config = dict(
    num_hidden_layers=9,
    hidden_size=256,
    n_experts=16,
    experts_per_token=1,
    d_expert=672,
    d_shared_expert=0,
    hidden_act='swiglu',
    moe_layers=[1, 2, 3, 4, 5, 6, 7, 8],
    router_score='sigmoid',
    normalize_top_k=False,
    routed_scale=2.0,
    balance_loss=0.00138,
    balance_bias=True,
    init_std_router=0.00617,
    lr_router=0.00101,
    num_attention_heads=4,
    num_key_value_heads=1,
    head_dim=64,
    vocab_size=4096,
    norm='rmsnorm',
    norm_place='pre',
    norm_eps=1e-06,
    positions='rope',
    rope_theta=10000.0,
    rope_fraction=1.0,
    qk_norm=False,
    attn_scale=0.125,
    tie_word_embeddings=True,
    parallel_block=False,
    init='uniform',
    init_std_qkv=0.0237,
    init_std_o=0.0,
    init_std_up=0.0237,
    init_std_down=0.0,
    optimizer='adamw',
    learning_rate=0.00219,
    lr_mult_qkv=0.5,
    beta1=0.9,
    beta2=0.95,
    lr_head=0.0131,
    max_grad_norm=2.0,
    warmup_steps=388,
    schedule='wsd',
    decay_fraction=0.58,
    decay_shape='linear',
    final_lr_fraction=0.05,
    batch_tokens=262144,
    max_seq_len=256,
    doc_mask=True,
    z_loss=1e-05,
    train_tokens=679300000,
    max_steps=2592,
    dataset='wikipedia_en',
)
Below are experts of layer 6 (counted from 0) of a mixture-of-experts language model. Rows are named router (the router's row for the expert), gate (a neuron's input weights, with its number), up (a neuron's input weights, with its number), down (a neuron's output weights, with its number) and show model dimensions 0-255. Each number is 500 + 25 x the weight over its row's rms, rounded and kept within 0 to 999. Numbers have three digits each.
Before each expert's rows: a language model's description of what the expert responds to. This comes from a sample of Wikipedia text that the model never trained on.

# expert 2
It responds to: Words in proper names of institutions, states and nationalities, such as United, University, Air Force, and endings like -istan, -en.
router:475520468517517479502503490496490498480501448533506464473518462501488486512517500507522494541512466511477453499499465555526515478494451484464498486507464464490538495474467515486500531472531510498507498487526510471508495515490461520469492465520516487451496549511494544470475519518513510491589528510477479524502507508513511460515492434483463506471493439505499503493526499496464484517495485486488474478539528504475492506561480466467548532484506471523482516525484519519509506474517491501508547499476414534502459481514512480473483524512523524531483506514497524492523496473533495455477547532494505529532524466525504483500484494501520535533466472507458499465475557521483494510507469535495469533498528467492496537504496529503480508529515541510493503455513492480481484492507489
gate1:505494487497486524551492500505488513508498507509495545472556489533499507556493536532536475512556505537509497489506518468522531464527491515513500500477501555460481502526523547507506521472509468463530523469498530503510500555512521484469500511503501546508477517539521480495538462487500468547477440506511467508505505535493467448487499469496478504508509476505516497513499531516509479536505479471485493497540519481511424528509528454521458508512499519493519497512471484441501469512511507490477471467517461518491509462518487513505476538519532495489513489519472459517478497501555524467498446489514498517530472501516498553485494490518468524509525509509519496450474523492490517506497494506512458483499513555552512490536468503453514518511552456519524503525512474456502470498511504
up1:482468473462508498540504491519537534508530512499476526450480511492469519516494504539482532515528471486539472572551464467562534484534544508498522496520487499533461511524504490479485504518468530522518483468525506547510493452473499488485510505515470463457487451505509505468542535528526547535478504475477458478558499467439512522490447509467499529479482496465485497532527526496502479500516514477482525546476497496496540516482492515483509495514521519521469504461532508540521503508476495508525480513499503501539523532470517516508534511472460489513510499493485517489528494492481489503490515540480481502497498484489517487535510442489485525465482533496476534534465483497549472503471484476502497473509520480476519546489527485500465503510520537513508504456487496528446494516479512
down1:470490527519534493509535525459566541503486494474511519492502519489546510506499477485466442480515471448491495525559497527525471476476511500484514508451491476523458491513528491492446531480492489483507495490486496504478512446544497487445485504493458488502507471526503507534494482496507527544490525478502535509503492549519507486487509518508491472462527479526504567517477488502545508476498467491489508533510502495474520511461506512512504520497497474530498459525538496508478488523481470528520498535461505483542546566525492463501525483542519480489493518504510502464548510501514502559500495488510501510493521503527467440529534497518475461450513492514520498530499532502480457536500506511521499524488478517549534480482508510547512541490476499511465458499506512534478532475520482

# expert 15
It responds to: Opening fragments of longer words, often prefixes, split across tokens, such as un-, dis-, dep-th, ret-ur-nees, col-lector.
router:436540502513508488485497483535489503488534468532548471492486460468507489456515500488521502533505480483444474512502506485516531487488444517509497471520526496493508508519500523524511523489496520515448495500498507463533474518502500487497500483484507519500503538505511502442500512489518516498538530503486476538518541547528520511489476395471472537479488465501490514504547499550445489534469499485509504463466527479463490524529529498465567520465447487480470507522507518515519479522493518481489513521478481498489484511522493490444478489532486515526480521498498523488517502459539558489457539504525492531490508509520508482542523505521481497541518492501511506482472524486510498498542530517488479518469501467496494528469478507509439519509542524512499509517468512490494446514469510
gate1:433481480501517485505492488474472456481475474499485531510457504490563546524461530509468510488438541509523477475513497514482528487503501513460477500511494548454506489516513490523478511509532497464494565542503516525498527517497522495457542484513498475526462462521495519527507527548475532474534546476489544505505486514533509507547498530479536476490461476502514493511483487490453496472507482512517511508529526498491507484462466511516493481471498490492502524515511478490523459498466411486509463543533461486527464493504473536532506512467518507463510543478503536522511475504438509490481493528497502517506519462545529494470524509504509513473507514528475485518511465461502506519490475511471501513508532483453512528510495487528487491525528537525495493515496496513527523491540500
up1:503525488497538524501478510505538488489518502501501483493483472471527539508489537516535450481531528486534476513489490514557520512471460458466467503443511481479488505492463510525524476539492555463532511472507498524509503487548463522521525557506533501516474536454514535495465500491495493484487480452528541514526542528496507505503523577465505507526513517529536503479476520484508533485480494497529502510528504499538502433479505504517470471497509496485498531534496452514527484511490478507471536477522477461527468564474460529501466521456521506507531509438538478513490524512499494518510516498490501521521522492510455547478464497541486491494504490520493470511514507488508483489469468503544497496544532516508535566511509508501493501520497506502519498491473477519516529496506487
down1:477473531482497462501518548460507491467510527497462501507472521490468501469492496488455496485516472504477495533450503475510539489511482466544545523508502487503520542512464499472464454530485522504495511499493510476470486536513492478502548492459532484476506498493505498507523507524515511486509490506486450500460560472443472464517477587538497521488467470519474514455498492525507514447452509496481482476472521508512496504490483482523491493464507504522509514486507533484500487455483500468508476467498475493513505497500455520563491518419519496494474488473507491552485573486487506471494479537484467501476473493490485488492489531480529465512519479458467475471511472489488502511479498466490481464484508480499519510502496478474467522520509506525519561463466513500495511482528476

# expert 5
It responds to: Word pieces of Latin taxonomic and biological names in species infoboxes and biology articles, such as Ch-ord-ata, -idae, Physi-ological.
router:492518499530487487477494468512503530502504486518514442456546447531515498504523480504538500519494483507454487505512466535544494491531493496498495502525490488532508477489457526496475530504528522482481485478515521458497474526556475495448429490510486497466522509505541532469486501478511506500516495513497502502512500475547523472472488429483517493490498469536488483454508521523491519547526525507508486467530500525513437462531530487455521535488477480442501547503489511552489467499490461479522546482494425526478448520547503501462457502499513528511494489489487511490532480466550501467488507514461494473505532531520468490505483513489515511504484488528508493439471502507514478503529479507479466516464503477502503534505494521496493515502515527479509491483548493486485478494492515
gate0:499511501506503462502507507460506522537482519510524497501521516517518489538536506505501487469530474495537501485462465497472539517526509496488519529530461543492510452504506523532538496491572508504492530495478467489491485464504514482463483480495501482488497488465533529448505527502496537514519470520507469462481492522498476503466492496475503463464514492477528483502505551481503506518521518517546512473502515455480474555454551488545572492504442434483523508508473528527465472509529530501533523519506506539497489510457466504525467524522473500507489483510510499529497506511484531469487460492518465472541530545524493525478518517511474456500514457483518499517487504492501478488520510517497509514485522496508451472500459490508451512518509503479488479496544558473497514445475534
up0:495499470509494527539479494516517489542479492482526564492530507463527521501508540490468475498533487516523489514523481526530489523518477436475489518505521510511500496515466517507498516478474546527535481492477443519486535480527461522503510521486465528496433495463548471492477485520521524476519531499469476494462497474507523506475494499515515491493480503492496489513508482511540533494554490503492469509548465519476506489517557505447517497489520523447502519478478515523530467493496516530486478500496482530506493467507492514465498484469505528476517532499502497551487495520477476454535492491490480504534487538516486493452522468474481477532500481486455448513466504518496513518513477524507479491510535519465525521484467528442466507457553504495493469530526493511492478474440440
down0:516522526506521496465504514468516505503531503514466517499481521520513512533466535492508477483477474562490529488502484454524486522529453510480508419509510480516544533522463484486479511528440534486546534502492502490514500504510500514490503541451517517477502478512506538463538498524461488479548511485535491488510486516485540494514461481504494509504504451475472535502519513471458494502481464534490515494463464515507470518471469467487487511494475548500459491511505437474452484503506535485483497451466496490513467474490519532541515491480478516495532477480539498492494486503472483526463534521475489493499499453518498518450515525483526535480529519476496513479473470512520499527500517454511546473452522504464525485526505515501542469518463458546509515519496489518517520531503485

# expert 6
It responds to: Short word-start pieces like l, w, bl, kn, e, and the space before a number, as in aged 100, ejected, widespread.
router:476530491521496486533491459509461487489510502519515485440546462530495515493495454481585491515516508449484436496495462547531507502478490467491491492564471510525532487484478528504491508508532511527496519489503503490492482477503488489492464488505472512493479526531501518432454490509505538519555489520493486547511522518502521504463516422473482504473444492486504483467479472531471477538529488490496455512517482475510461511507560488499529535468467500474482506499458539511474496447522516511513518490465489496495500497493524477482503472518485505534491514489490506518519465490541519486477496536504474525540508517545469474505467533529486520509480508504499496490471551498465510520523498535523485493508507485505494464521515521546516527480512505499538483460496507471498485476477463
gate1:524545464478475513481527474488456487491449503478501482472526487439515519523485514489529573462468467479484487506532477476498463529507475513460549511514495485517518511481542486471462520483510538489527495539510484465502445516510517490501465468518485496517524516507484483517486504523496503518511495520516558532536515502502514510462503493533522475447487495550508491507516528534504496458473496512453520510550493453467486505493461500518496496530479521523558549500510497529452526502478510493523525492465468515504486502498492517480476504521515518513535491467466528549506465499526510481519524508522497506515487485499502513503517510491561430526479503507519468494469484509506478472470494475546458479491487491485491463518527492564521450536503510524490476520476495508477464514509498
up1:511500484535537526507537525519506509525495522497502490460516501510472498501523532500472500533489495454444487495496563491490496501480502481521486519498477521491484499473498535517503483537540453467480472526469467533512532497458522537485506510511553512517502482537503499520489473485491515432516490480507516462507460484494502475510487513500513534476486543509489529502518462511517527484466470462478502482452505495548514491516510537472466513487466506492495468536545521509536456479559488497499441469510524503485545521488465476489517497527503524487463470525469524462500486492526490514432510492535511489467531494504474496489491496477487581493487495518520509526511471497551536523493500526482486501520495492514563485502535499467451469459483503482543510493520496517516553507506514
down1:507462538528504445516531475485453464489469526506484488463537510525473496478478439479530459507506508515506463489470484516483481493525530500488509520455478497507530475516483504548526464554502498540534523499490521511528436506476514509513537517469518454469535512517539477518474457501513477521501488544481495542464493472515553483489506531515523551499516530482541502491504523521454515533524535514525461492508536480469506522508520498512538509474499514480513487480507521536531496471483463540509449505527526486493467462485471493466498467491512485526505526526476507490527465469518515489526521503489486504460510528535523539520506436495517477460464530516535497498500475533494498487492510526518499512502523478461528498508549497525552506544504477503506509513497511518525517484501500